From a checkpoint of a small mixture-of-experts model trained on Wikipedia: a variant of Muon for the experts.
Below are experts of layer 2 (counted from 0) of a mixture-of-experts language model. Rows are named router (the router's row for the expert), gate (a neuron's input weights, with its number), up (a neuron's input weights, with its number), down (a neuron's output weights, with its number) and show model dimensions 80-159. Each number is 500 + 50 x the weight over its row's rms, rounded and kept within 0 to 999. Numbers have three digits each.
Before each expert's rows: a language model's description of what the expert responds to; "comes before" lists some tokens at least twice as common just after its tokens as in all text. This comes from a sample of Wikipedia text that the model never trained on. Tokens count by the router's weight.

# expert 20
It responds to: Pipes beginning table rows after a line break, in election and transfer tables, plus sentence-initial In, On, The, At.
comes before: "  ", "\n", " 0", " 1", " 2", " 3"
router:555386521487486422491529509567556507430480521445532512480492513429492493457447433582543516498511446378507486510443535505508510580460535459487525521510503516475500509551487495564484584539462581422516563507430461439452470489500492492459473483
gate0:525497512601521520560485354504514428529435516467447629506500536501447517534565416674547531483558495517553529531537551484484466550490574469430444519523518470423504559484407527554548499463466498477465564491468505479430559504529463469533523490
up0:533499503417558522462501682452438481526446465578516519485464415466574495514553464662550473403486497494515510437539554471476519454546324454458511465455514411522504516515520483439454553527519461510453535511400507540528573592460474549498450474
down0:489495486518571422516454412467468545432511483494592499512528481489425459539522452529494536424577456424485548466510437482530512540478458559571516493457587456513438508478482506468533501583585512472476511483494524508438548502529487532407514522
gate1:560501451434440461444480507523534398492523558344471524519500542508528453434433612486473511444537500362492519587420477460414507531468484438509552419605508532520576497474494528507530588513548550507505547496415475474420544580499394474451595516
up1:520550492463492523566418478490417468527517544507514579460521516422516387452483558536525455396523461433479512508348524538448472566468540554509565486509433492464553510492451560491461530590451615537511670496436446483516491454430542482501552482
down1:437459515503533573529445486478506537473469517571523447479510434423500536618423433512495485500481588533416526481442466435465490546513539421485456621605495390558545565550551444548522471465569524556452461467453509526560503492524510485532496441
gate2:613609480563554510543575411465497475563477502546495387544379509429510503515452544599361504415559568459483540564449564539497449503537496529475488545497436494643469528504584453510537589457438618454494419458632479486449538420461443528447552477
up2:465429474487526436554498546557444485560483494476393520540494436530488452526545477474579519507490484475544438596575522369485496402549498524471583506413487445576493400479456452549498569491541592513511488507565415485489530498534509422419590505
down2:476396491467499572491581491567517532499520519483466600563378588530522602520596479465578471426498532552506528541596441479511513576461606541511498543462456584476502515474503463493515459484521465463400491555513529537523514546444460426446507440
gate3:499524534378478594545545522556498470476394489495428528475570482502455462446512426442531434514457501468421523427497496476592548481535476417526526499442525520488523522467507485496530469484511547472570550463397528486497569569519541502439421412
up3:495563416421484559363502553486477471527422579501512573446486551512438408499483508506387496549480506440547472530407509392577481527468524425540435468518446517458550485503500573531503480416411511511472449493479518439558584506421492479484486518
down3:348497466394554521496520466569536504566555490467541467519474502552524547474402409395442556511470527485481485553514427515499519491510494523512555614532498507478477582385441466535616564501496461461534513501492597564542492517523468471542568512
gate4:571587495454463367497507455468544491605497497457610499459425558460607446533488520461489506480537492500503486520552438412559444530549393503446479595486524608478491548510481459577500466581460459448423500520482537470424473500480455492530562530
up4:489515495513613574499539509506540447495516493525560499489511588553441508489546533492541476524456492513402468551443462501499466512523409518647441541447464418483545556527494554547417493551533451493488462523467495509491492471553469485499464520
down4:511615610483543536553442502515571550553537505451478421523574536562466455464556485545502524548481552464529493551487489559440537527505433462428489592574472502483442536553489600437434625347569517505514487477508534479590426552553428489486535433
gate5:477547569496517539455470548489523525538475566483467533482566544489389528508538461497524497608459546547482584477520563463471580509448505553529495492492593602471391519452514517451534481454453514462531587621462535545543541508484433468493525494
up5:485466515449423500482552498421457533550489487494474563577432502475508440488456492498455463480501446534524543518470464451567480483423491567470477533511557615438476498483465470616529593497471507448605407526494539501493532494454516542504477484
down5:502454561485358420474541473478414487523468561499534529580506434571514486459514475489443472592468432508502563454509489454466514476467447487550573526567508546507490451512522528478490475573423502517499515516582463430544406533491496450446486582
gate6:578508430547453554492541440540495576524490526492481542517511463485569528455553435499409561550514417468470453472518552454501608515531525458455390437477470501435578440450465477581518428508463496452533564445572526469442458404489543522489357495
up6:525519511518553450423460488428522704547484483535474418441488562539511534494460508497458428488498513524552515418575473531528517481472506452551490546480473441510501493529511536526572453556492511443339442560522571533374471438452480566463490428
down6:542515428593492440485513471517511476429608512603569527574469522546416519518550535551541519430420475495508558590524514492493502529382570469480512519509489517576558420567459485480516469504463561438442587509600471455534498504466486378507487432
gate7:509437442547468541624536529602466435540445522524483522524452584510446541482519454492502375503541485516497511593455509448572478518550498494480471492501505490464458472558536518521480493595547437487522526527489477453466539511451537535503468552
up7:541476547534492467516546586545541444510324511551477442478504544496387519376529540400514429522459499473400529492373533518535480438524591522457542455461464468480488485560585449512509441482339525559543489532473441492366575566555496491540483576
down7:531483456451516419532481417483637524625500574448607446505528512537472433502495450439447508435499403498559511566452464533421581553526538434427555542475483492484536454616596500384460488510448490450471440524555457543488482564506483445535534481
gate8:551542525475482528502515605461493533570498491492520471499504424536431444526446489500362541415533568527451517506541499534476549523526537547484501518488440474480544619447450426587518503444489445548418540564445501516562455535426527542523487478
up8:558531558515483482513521481494477425494500523589525521478532472518453455521441544466597590498368625460533420504505519444548455589487480420536479455523512436467477507498420537566392524459524466455511512511629551523583497506499562540508524539
down8:564452479584526440488485449507544455525460463503473580449481606480505613444500441512496476528542494427502413427499544512564516584393490463475464469441471530428526542492443467522503541556435533455559495586503499509425523527584582397504440563
gate9:494452463546417472534562511569535525552442455481541529483439437529575507505630590481535461493515493469463406527483405482507490421465469517488489476503472485436483421529545477475493531403523527520495461482607513481436528418555436363526467528
up9:404479480552509473531516501563501486497454437477479511489484435456501510516522463559528471483549512494487371602482403519541485431557453538489516431446464476539430518446554501513465469531515488605508444454496581495493517403498464431526523505
down9:534475548392469477434604569506522513503458539482576524521481498493537520555466506596463488550480579472523479553596472535476580510486492486443424521385550506545529495359567496532576453561535534503496469458475459607547500512471470602513482411
gate10:499591519353468521528364339432540498550495503466507617498475491522516498442463504475435533457590463487489543481485487465466527533458459584549440521433481508442448437565456409534530513535537483529479502492497403535598561434543537475501461501
up10:595511517530538583536411471511501497413510503546492529417484544540552516486509462422482450444507461502503546427416499477555516489371443582530511520434525515546436464505463513456517587449525505540462452542436462501436515484472492487483541438
down10:452479484500500443474538507529468538496442545479568531563505557518555510569538506483478636527507428499404455494537463481423489514558433534442472498426522524505473472438474521543446498565546477521432418584485399529480476507421539553595420458
gate11:419474556559436528480493554536477507438455469507549526468567477509527568434520604537529554542545543530535520478488479457504415537488431499449523491448573415503637448586503569449471528494577437434461486555458477409555539515471510588524446555
up11:467536442571484474541530520422519490390536563518521556511413521598474536525526380417419530460468501455554550523497498509527533462502516558489469505439432394454596528555544451460426488536517450490475550435484531498537555524495515501482456544
down11:488488467455506449448455430451486428507465629515556545458441576463501474517476413538505430536522437486591476426540404603403468521438588463483368435504492563453426460568469573512490463513531439474475502573519415509578495550488535471441471498
gate12:457594623522443489438466530593486424400461477545576502452516495504475426554471458523526596507501516521466409432485510589456541471481578562452544541474523505410511562487495469379538525581540472532507507498521465496525471498505588518522526520
up12:517568479505544489536521601468469540535481606562494510498544464399480531507554574526453558511518489456486413509515577631513496515508494489443550478537485523567563456475530525404535506464615454551538544488495488494513433474485632540486501574
down12:509495528520521465503453595567494509593463519538576497554501474539430499485533411481440404506567557538585518469589520389529529489566547582522568457399530580496562525502520533573498447594452496415497467501513537528492475547522483639471522427
gate13:508506502429468499518499551436507516482523546553523510470567445476521491487469503424498487489517504431480490525565448506468445668476486448484544383516575538528528502510459520501586487469517536536458396482392524416532484564503485510448530508
up13:549520460528500616545582506509578489473427540565458524482504446517481483513600538508473536503509540476474475470483485485520468672480457440444501490394562552563452487508518511393447517441541502552439525509467497401529572617520504535431520490
down13:535433564544507574475523469450399462489512452481571492596559443515515497470589452573597465454554498491503645500646452444506560568478493487478430510505501516570481409507518488509494490547528464357471478519463459470502536563553465433544558550
gate14:549366461565594469503576517431572467473477452426526497428497520445483476480512381438519529587512483501506477469566462499568524452494569526604503436472429565445444469464577489464507483518366466511472485484501500509596444447516509443564447527
up14:476444556566465512509478452508504617455520434541501595450530453467416512555471483479511486566546481521479552537550467487479577524576456404506522525451518589453491559486492489482506544505563465529490524555527509522569510517530489576544487541
down14:507551523418419543574507508518490472490477530504447517491501478488501429515527520427425454508511491475442450487525502463472506530484425545419456540379520454431435520367489529540521462450457495478376537498430573480434567526523432532563469458
gate15:475570470479560495497538515508593437517533497485449483504466512588409536456533458553389472545486620505615498499591536422502574501533553478489523502547558517477494515586505433490524378580452535511528533407562532524444471517519493358558486498
up15:527529506479424488507468471497507489502500514450437497503538538548538490481442446424494555562557381481445502561551436540540449464490523537522619515428564519562423493478432525483524462468503438508430581510520490476553528544459438533485532521
down15:511528523477499415466501569565513564549572511528543457535593537396494484408543466542496440496455592503467498500452509484481533569473484480482441488429422559551472502527485447551476454425509367524522536517553540535457562526512452553439517412
gate16:611508462515524516461560501523458475537509527552529418469450528519467556539458515522468509500465471579475442526526415519430553493531549558514530544456490506414493482540514398521462497466507561452505479524478497495482521519534449496527451547
up16:545497553461453479501556479585529583486447463488470446458439482458496497421520471418508551438545496516417520569466535548486486514462583625453556503553496486548427505626580478409478463579525469440437553523490540487379491597558551539503354414
down16:486537472486472376529520470514508542586433525446588445507416493448451532510522427564426582441541459490536523444533470537483511550482544584480487495487501442537468479497534410517469504454461464342468551452548568546482436522411468521508527510
gate17:439351461528440503487548464490491506460481502539524509463481523413461496494414545511414472544433517546431422569452494481473419524425499504507617468393468498527515454533488490536604510536586565429512445477431475499572495569487510466571623473
up17:475476585528469548438507501468585466504529471577497553511479464481467494551519508430492502589489515449474514595514523475442404509566484446542528471506511604553580434537496555533580556452566464411465470446429557512543480547503514507561518462
down17:458572480454568432491487543489653487480538517542495488477505442492539523507474461541518455519580484482525478488532525509570459508449442543520497488529452454500473496510481408545497493434544468438513474484449462596456622461492446522614499449
gate18:467543499495486544446462514529526506507451531506516474503517475528490464525517515520529513509492477527551461492474400531539438546363415513531406549484353529446484493600496535553512470416531574545425490525397444459559562402552628576517585534
up18:561563580562539503474544502538520503507463517494549504493560499558547394449489492509434461520524478488476561474551571548501466531409468473584461498484547475551550484500538498595502579482570432525526492548550461492472541493501562543467490544
down18:482477433546489476457588374527474512595442467545472481470468468515505516432439492435438476625490468496557423517440513572495464557518455478464491540488452553428457495459525454473537610491626485430519597499517510433495630590513573545523527460
gate19:474475544468607514554521591537526499531504547489530539475424522449313497523521454558560520478488397578451546540538434449547488502473531488545460550571468484528472424459534488482468479461473545471469475568458437564538474428531515437391500437
up19:589536494537546486426500564520490516547412442546552542470464405491445520579511495532521446525475462431565535465511479589479501525502667413499534521446434506472408486481513480561459413557415530470467428508472568470497495477495511506374538566
down19:461484502522509501520573490418483571594497404550496560549503462418397451431521476435567572446435556485545540525508545491507526572441455433487544495533503557437627463515477568479619456494515508566533583496479498493444560553545589468543574544
gate20:445486468539519481530474527534516546569516471570466572436480490431472407556511454485442563545447546604526476415436566604527456509488442469499493562494505486474481570528438541506529504482537534578550477476436442624524436483482479573580498473
up20:554458391476558442522478507532515441558502507581503613563431448491581560457523466555431524469455452590505528559481558508585513467533418522545421448579420520398492512464477517515479525509502406546493534540479443506381492391486507534518589526
down20:402527462467510484526465570565519556459556448441478515549500506452498494453526469539491499511570498418470473398469500453477532506544481584528558431501422551488592443421450475509553425555476475506387441498497479461434492480564526570486519472
gate21:518543463474522641447559540508503573518545502465413501545534513469489543415529471528490518516552542503531530476502566487627514473530537510585562507455485528539536498478509501458541579548532476478427547513531505438532482423511446526430556479
up21:649559499519547405592519542450543536511515503507477419571437539522520530419558462464513591484477488588548510486406476500460470475538484446456538361474492511474528494509544492489453489531464400490421480520559398524510409566408474470558490486
down21:472530454622316491504428527496496421547488542527464562421529474431513619563461563462543457567527465545460538526508524498419549521500544480529518433512508596479477459422591494562437546495492444414449536439443575523612433521507467569512499445
gate22:531403453521474472544532557425523407576474476395567546493431502427474446468481464418466473480542498481409527467466454451471580478510547488401443485557454497597578499481469552526512457513496529585515589476492549470546493543496579516526507475
up22:524419458407530467507488417496539538427546405485514544474469433480420555518479473485523536460619502490496566493553484435537614485539556451437455528541397476424497471479507454472508491541502460547491569475493438508480552492521363522503530490
down22:484518505498501469547438379500540541439593510452465463421543460577498435576544482534566463521612574502554537414525506433533509569439468509545502461408487407536517471636521557518416454450482517493510585538518625513463427528452478487468467530
gate23:404528523554475571602579472461528598428500384592427484575470564515416527453505495504512499524474512476487506523536545514495491452543528546541588504466513574526487533570529493549471506490460538430503506465460634529455374563465523630466512418
up23:459553545541399520485482487544509516406492416536467514537528577494415496320527486424521467457520544483539481508666458444381601434564509482516454519432526668550483557583501502501489559472562463438489541467501553565418488515478523595508511450
down23:549571435484482501568537544466466453486509529594472425482502522578524463487405449512484445483520537478488483508502483497507429512509563572516411557486397575513482554511612465572414399485455536463590449531466402413525443475483432533495527528
gate24:479495540483368485531460464578608576560483403448504500485419571486459491485417540557491459553564437577530453449418465565474505525514558470487524497494544497629484535529484444542520410442543469551497522468552498485511422526499498483528514524
up24:446427514457503444530431615583530498499573491600529504472541484478453483507493554477453485504556475479425486534530501503568482496520514551499408378544484412511447525479391425464442494581488515420520508492495487464554496612485449485558457482
down24:439489428568457496487461556491441493468437462534541481577458476487553545422535478467558479518440494448497495497515473543502436395462418551483458581496564508484431493596475610484392513544508565570480487420442591508557410535484505526419449534
gate25:471543507442469491435532565518532487494421448545557533587501561592476490495529454474411491470471660451364459508523516559482537569459420562489523524498537569455496500520395486534558476532571503563511445460512456486501509487496448485514487477
up25:518478489510541466511464495455528445494472559451490450544506560427529481473510479525524491492472552416517539406480457489430419443551484485471540427478581492481456508446486471613453588546540468424553561492439521509454463409523453443508541526
down25:429524447529418593562451508562527432440491460438449475424462435509418505574509549546529537417456477431502565489489456503516475513556458486538530572487483443526420529584518580456474439454504421529495450591480467487473470505520576599495415437
gate26:453515518521499511460446450522493465480507535565520512474496504565397553541505482539513527606515492501439549584503477434500471468519475400552502506451452563575519451499439472434555524452450461492564522518538487468549426477480497282559557529
up26:527444505487572555434522574434467546341485502430406472563568500603452537456491422543520478372554527473501480512452450475487467462472465415555593522446439418497542542504536458481504505533530610528514600528485560418474544603537451291481493501
down26:431511467542509428533530543462405496458568553504432545587510592378457484471516538463385498511461488520402430447531499479471513447580523559536515455457542466546471463483509513482457457515508571560484493548436539538511432480532370500368453471
gate27:494516447513494471502486413444468508553524469427565518490467466547490621461521584473448473615512412478450503498540413528462492517450554496502517455510585581487467473519555414523500471412457561490502451500474563493468426593511479447513494580
up27:511584437562587510443501495439493493463568552509465514518474502502477564589509585477477564505427551500444490536544439539401521478578526525531486500533454507581596514533519501531412537375486519554518514416491480517452473508479509486566619547
down27:530494586547492501544573496540574519436437476560549554450504481548565452562446494477423409495515458515481471421407544526421520484509517448536519567441569545535455475436562494475491409454488503497502447445430537458515561564457495455501434432
gate28:514539561469507456471467470509550537550480391473500492434629544468613442521558432564451494507424505510494489592443511496513532547478480462496531540512548582533479538537480479537501508542506545544489407548508450559520520424457537517374599438
up28:371572607510544561468505454577540518459517383443442513545515532500481555541541487386379519575488532418389437426453497561468581593466621452547466573434473503453559493520531515514460446432468541596473551476556508459585529390478429523479504455
down28:518511448490554512552458470487467544573485494505534546561435517470505571566608417450544457492538399522567502453531483507407423439487496512526443505539408433433479438463533495503495494522532564497603450578432522500517457533518514553519496494
gate29:495462617538513525525475528478568521531467469479496520581489556533431519551625507567488515484445539493520497526455512421542530332558465512454495577349493521534557502530514437544485559445482486415505520511489433500420502534507535480470445559
up29:477396658469439590469504517488493530528434509536458465526524500496458511412535463521518502560447432437509531542460514564498538564543540505401482543594449382548542522514534466492510505459458504504530455491552437541502449549538454455464482511
down29:542530533488450504550548449549467457566552443507394492476491473487429514519556545574541564506592564544621502528515529503483499586515546555434530494407471485539478458490541383539577487456514482531497526557505484555558527511438460413520403416
gate30:519431548541470393489537476593464523575529505503497514485521630537520496519450627494538543457476475373487542577467536492541482535491503521522440514505511507508499562510475499510527507530538485499437513535442382465543390590563549519538483569
up30:443408448491456417481527411651565468507512445475518569533445617518454512519552506488570553480532509369453506464525520500486373536461548566512511475453562534554517495525516575525520483572474499424493517426500527531505492587499567504612568482
down30:469469487534526431452506517519469546533588528471582537539556469497556490522532507436543508524482435497540541472548495484444530534468515417551542458484386492404434477455503469439421555515587575484525517511479518518502489481501482484464469515
gate31:510482498475473548532480509471488525560516572538444508551494417470521555533466457525524546573536463365430496446492513550498582523640432499482516530493452468580518442487521471363592447543490469451515491459502482482381464503560578475448546442
up31:455538486465468515550505556519506570504522608506487492587523553546635472482545466501561510545515307404484506484478500464502499595556417430503505487455410431457558435488524468422484456513487443562495453489549483500532499568542531544475495444
down31:473553470513471495469445557497534582465542486545468441539517449556447451517497413459522473446526507512531445482476512471488540485580538434499508541492382525490537396602529403502645466545535510539646409515610457546498568506562532506511523470
gate32:489459508500485495504486454554517466558461460472430520579446501450572528460475556446518511528495426482529494455501590461486463471486676527564524604492566438446564515514379452565543631552504506499482539519454555505463471594537514505526464558
up32:320491493447428461512523510512537536509455512558522516432436495501482514461497566423514525538449455506503533445488535509483459568475530511452465494448563472510571536533432554485492576551544572504477531488439535539458472566555447505489662495
down32:401499436543472526485503427434530539420533594500537506522526468498528502495480518518517482537453481528593580475490577442466420526523452496528636487629514442530570506448456510503489528569508508530517448492557478497455540480500512526462511425
gate33:516515489488443552552469507496521519459473429530483526519507513511512507448439517521505454461574532545497430506556439337421474553480528472591479479491531565498499375503450543452515531450513502613485469445499539521528455440506479459527531540
up33:425492517470546495557527463435585458516458482494394543558510602430444423525523555441586448526506407467620585508531514453517441428457505478533597442406510433513505511514527381485514570519484490499471538464509529545562587491501499488413557579
down33:597496434550491526520475586429546490531428444457438482393446432481511490512486483384538500471495429521425518455435607424505444501518385496489516537491529458434561364558462560575443481460536439505552569460512494535442544446511596629576606420
gate34:536494483417493558573512539503501589499596503463476565448482488517501419492551486487490462513415416465535417509475569415507590445449536527495631458480546518519529538487484482551519495431432570571492467536491418489509534487560555529408520477
up34:491437598560451423495511494504512442530532501424432527552473404452399497519509517432472509469482463526537398509532389504655536459517572503510493509585449435471512505472546482541454443507545603451553419516497545541391500504589562494426519470
down34:553497463490501453515531469548568530551534442506488498506490476551549441458436439492605547596601607458548475384503473463480515513487466434459468488406485458428475493565503470497515516498559416487519450408492498456474411523410426390510553505
gate35:532522495507470468486438488479571549458499483437489716458468442445530393442508434464439615465389497413488566547501499469560507519448494428536522562552445540532485566514487504498544529568523447455530455465340464479439525526481483504474410463
up35:505423449541541495525581558551506552638569516631510474543405518475530478511508552466363538488520527560483499418433406569488460512509471506560487467574461467497429544478488541504474446475480493511492468571483473574500552436493519534566356489
down35:467483517443566530578515607595542508423376480434478533559538463508521569490398427494504512449579530525513497483477541469482417495440543492574448562545451491498445480477456551491505532559476524578513470571441411454550515461445435530542481512
gate36:503457522445480501536524451580480478375486486523519437456492508486569415586542533525515519532545623532481551466448480548455441427415555548521484545473442532556414535496467480473365513515595506498474464454395496481493479535458484476393478531
up36:472486461499471519534409410488462475388470445452572490475575494458531470504523475503496575441496522496480477466477540518492420539495621504475569527403556584522462538482496547532476499457584543530544565562529505502485541542475499496487521566
down36:522481476556478496625539467484529583416418535389466478520557558511473575505430507448491499476470488520453437542487533513468451451483374320535444443568443479527468442457435460542443545483493393546488672480584537484400472533533493486398463505
gate37:541479496462479446587487561559470529478525491568534463384459530450471532517504519541508552495483442507529491511443525560467582449486469461525460431462556538437474441503493448494558474435460503523557555526529506398543504475519590572512556516
up37:467412445505519548560529591484560488339537465486362493515470500557489506548479518457401498493586603556533426541508430517468547530453511489537598434520544496570443395510435516580520528460538567509523505464415536505507478488578528489495503566
down37:509648508528538501417463547525421441534422551442489495557560458545469512496504467449575482524462412540569524486518528553416513429599521505547415561491488495508482538545465590455454531444423560467527469454538572577506560362519499516472496480
gate38:417464512491486460447490448485551510464463550516492509469448379625535488491464504587481480494474508523556531517535419479497636533468479570581557485466610553643511457545519544497430512453563438593461439532487451470467504632499634513470487428
up38:466454580489453625500500474495590527544507487542502484531483366479443462498648508557458474532497493465496567534546465492543537553537474466398484567451505464373560568412518480468518473371512451449569483481562522511470530495485558406462624570
down38:554551518441490524533446492461564525521580470530557514475484573430607453531496479503615535531450478508475492546474497460429436522505510436524517502512503467479453483473485555513568535563554458505501463512522542525512499472484484547548469510
gate39:537490498414386492598457623523505556503494498580539493510632472405471432476475527555416448535477465548452431576441486467493563556514535495446534446457525513525505489519413415508527538512603516587437528491549569584497521506545539480452367526
up39:455559436495479523457515548516505560490606535476561563469616491512509500487390562520553509533458467516463520492503524445446525479521543480585475415514533601513469508473479542524480592516478501522529538529502484479523534547531528539526539519
down39:618467469476361519503473466483528555477506464545555482635468479556470464536413503457505425506459448648543491498560612472502509496497466566563471459470399520518443447515480421464544550424542573538452488433544455534381580588496524523408532464
gate40:486509438496480443562483500574515477546465409517491447476480578615508523501470446505503523481498514500417489521520519475495498514506448463506467475502453454477562488524579526503542532473540407429503491529480470500516488469517466435538501541
up40:481427469482484540436433520401530545553484455486520487516543499544543553517455487501453476502441408602499392507512519500498510381517477472487612493551490470554483442430537606536530477565462464520522504497490520476407608527520551470450468536
down40:498474576484459443541531536462451556378519469466589433488535514458475499468385467509531514511473595457557454562452525478623527431521516505509615610508551528549444496415456526448578500477496582582475512447605530532474381565496501517494524428
gate41:575475550527541477468450498482509530504527476574526447539443635485536594522557506539506500465578479546465467545438431548472549454485399546496452439416453468621449482559508559533523476500499465523402522557556570548438523515470438522457527478
up41:512472459575489510434483451533537508587437546507486544492582443491409380523412508530472640527473531514535484385500581485543456520485560520522485436473563519428475501533510371523500502500541544465528567474472467540488405455462521496398526551
down41:491467558549533487557485527476452418466542540450540530507545507458510460494492475381478473511418553509444463457434503559526542388500518528553611501525433579413508488561472478540489474493496440532517473515394519521526516520421441438465421482
gate42:452540534483560544479490370552444520469559553515494512445548546425527554427431479445470504419462502558482564538534569474484655544549389565545466555455473527493537501475512499552480620487471442539540587539538471465595461531523489517444498481
up42:517370565496490513525488529492485412548535505457494526512597417503460426528535417463521472577441480530503561482485472520498500426424437450568450489443517404576338585487576492602627483469527523502532476475487495361512530465523544452556429536
down42:457500484515505517504567520453522528470521511492495497514503542538368472446573490474457578515498467463409490518473402489540444497451465469404507553529433385447520549425577418431425497470530540537507528511544487487499523573576551563486410502
gate43:611439542503405410517442423567537588553544500498601605539492599537476486451494451454542574547473480527489522533486408425471485487526482532435520444495544505476550507497456486481502510549546447492625496535475518552436544500445493497508525486
up43:612463543474555468603572517512584427484307538525541607483457577561513491462529436509479524458525446463451599497479392479485420495450526562472487469539512557473519567502487565461498532453439455524612497462541531540576525530426501488652448468
down43:521507472519504446539530483573481553469589506513455527437494516474517484482473474551469520503467456440482524569538563487442470520480560486579491527425532473372424452605448561485477472406492605462514576460600484460467552406531458423439505550
gate44:477564452513473592451488563397530530481511569495561481549598616411467452431454533544546543492541547509436530464465479456534482552527458462482499442445491437462390499470438516506557543463498605449421486464575492553521495532518476410496470504
up44:600467466459512462467434462412522468495417494529472563519455565504398512460547565468585480518559508431491531423470410520476437567512415500500481498535443430509551472497423515533468588518480433516486512569471423493549489554485547518585579471
down44:482435448488497511461436440475556568496472471498397513489500432437467465496570534588536472448534491535502515484515506465435505591452490496404453559517580517535501431574432487444513476439580474442432572450453490537495535400503431529561524483
gate45:524554493526377409465558543488374484469515567421460450460447503437550523533590492426435533458547558578417537445418538623515635519443537479495523496545463522478456557511484509373472559473421508485517534464553452442394442530515478499485576555
up45:479547562408510510445531537461496444364576546527487491510504454469517503503528454465480566519516472495398538431601546599560574501491487539424530501442507499411569489577567480361463473419480486510459550509533514517555451487439525421554537484
down45:498534523526502529529565569502502511561509522471533508496476447612513474403562436491454546398558506432426503492545544443501550490482440417571614451447539511465478481408453467540519498355431471507560503442547513568455499455505503424543509532
gate46:505529594481546523446431492445517605505460480421519615533469558407579466538545453514525398490549574505380491544471475568518536422480499566474457433533544518410485457573531516553472519477442472458567435534550607477356458566389516485534552487
up46:489491493475510502504534474472487485535449515509482477473559505587587451421535559453432537431604452467444569463520509473490425531547534514488498494551669478502532521540619505463451572595488512540518445561406452428540482539506541537459448527
down46:509557463513470499438521589447477509499469626490438532486454504481493563585479513448376518637525507481465535483418504393487523606537484480584575467445476540432460482382518515533523552505498474594435482585513463522498509504445400538451563468
gate47:494461520453427536490562490516586403494499450526523460517466559464492505590565467495607464588522456514456533548466554530494507537512528479409444548466567451539535495434509551423497512473492522609490524539510532534549462447464475498506599536
up47:454536587471488456400563480480550500501457585474488520521522489421463414486408561494532440502448352464486380535511465418450492427477506508542543574434582499385467508529503473506529487464490471510556468475579486538448506393587519430500492478
down47:456437568460441462487530583552556650506521485457511372489485428528412555557454506552449528544502608524453468486476443468456470503521501541522528530432485554496491519516499512479493452546505452522544534472505446531489461571566438571515517481
gate48:582569522418519422422509538578516513536587501506522526556500530474598521466583451508517549505460543388435602579534472470468545569523450485500477490466492539498571549456441447533501505418489536475403537443587483459468484540513518552505552473
up48:462498405551480475484499519590512535535395540486551504535527495415522555553484457531618515517408488450495435511450515556469541467463594600556498475495499479476552581449470480517507528527462555524556558439522616485394437476476496470503475474
down48:531550584513484520503470485475564511485595486551576497517502536538508471549370543495433473444555544488548513422495455500467435646477439516522532555452547518503459522469563478477555494511589486566361524487491474575561528485498555504522489488
gate49:516560464498526451540448559524449499458443546521542543484525506590458469439447505527499453428495563522537577453443458438486513475567422504499496488519456489510559433483505429516451463482472421559462525486450392509517535477524482567393528490
up49:477437535539501483468508497521497495535475459431504573527447475441523527536472439482562457515600458575482373525578438492544537533507622464507584459487504526430473427528450504559563547473509612532567491510591525492560543515472487575563418549
down49:523440575503431555572528516452589552447530500487557547493509523487448565469547493459560408469546483508549489496488481509497507556417492459579492505535563460558480573570509524457409605583531647570531423538423492524521555561539495462573522493
gate50:435510529523454610397491567513546491546480498500451445505443584460541557516442506453464431473429458449453552517523519527678452474511437582461469551513566460491508481453424430489484481458585443504453517495456482519385533441507480503532316505
up50:460439455528496599476604564559477481515331523437508435482470476493506490517518490506474511543507517450489515529582484485606518499505471447507537492479564461475488522532561405515524420472427502528520490468492457538504510431428434474555306466
down50:486442584447472459563506566473576536543503481510567522478532458509510470533531425463446538478487444536539433563486597501465476579509458542492504510502597502502472591487494507451522449493589508469509438375450539523570436499546413576486487439
gate51:519411522482484440513494420498553496481457448496515451551485523469467492338455577500458476461483469455462490456561578458587546540456590607525505575489544522492383435530522444589505465460483446422484560488471503450395470514465496548548414625
up51:409481502469540545527445539594518511480497465574511500519550493494546486531510557442523505505511475536503390402467464448473478506502455572521571389592465480546482462472565422457551651444381524490467527475476455528494580517528472502598508601
down51:509512451552513550444512479512532505483438478426431530481445439510483426577530504396615480501452510482528541488521461441529532411526461535416605582481475438437514509454451386553492490541447477488469559566494470559549590486494502501505451445
gate52:449518500403515514570438366579526543491409486476457475489445516459482415409472549597568442457527515572543484554429566565520553464542604431496478491539495593449569471536520460549490495498437432495473500528503535516363541474530518449572441466
up52:405477492489483552579548537602530472502446503479449514591510492525442487432524461466466492472545532458504511532392503538445500478497508390514467493498545548517629452542513514482424456556480483517478469535561447511564487432556549396513505425
down52:479605582540461394524471478516387552460490533496574614561406465481355486488493485498478518459478490473439443411481528501484502491497536538597522497453471490557497476514462504545497513476480527448467483484490443531509489406521522462390550503
gate53:489432545531477458513574454475503503517598526557408536439474498451523552538517460507546552497580445532466597591491482443592403519413580490571545609533435557575472510421488521488522551462467526499501455531469529487472548500497482443504557515
up53:448480549541478475467582628498517500589423505519602544481515487479536596514491418527520547469499472450497534414524481415503449488437575478494460510491498525500500462486518554508427504484485501409505458522442556466532581501511511502505479484
down53:526483453567484567509441458543409592428577494504514517516528542526560525523482520560584489536542567431441604563411462489457504550505548582477519557463520531383548528532580523484475521458449438478484403585620473440473532503459453506508522411
gate54:580497498550499474488482554482398458465526545494480464470554546462433521516482491444445557537520543542488497547532438508510581523499472537445484445458489451475575469516542532535538580502506489496374520427578563441543480481469587553612507497
up54:490506448495431531515484511441467514457482582489517445482534435492454523521581530467390500535476521568480499472544470590470480525533540528517460479484491507455476594563490524628421393411506454452524430530405602479501519465494506557489514473
down54:539492523448411442569499591458491497531456494474434489471515502464565635559590350408537445437522559484416545505523569518609425572551504486452523470522525502566461482415591446530508502648494450549494477494541441487481594573485512449467422471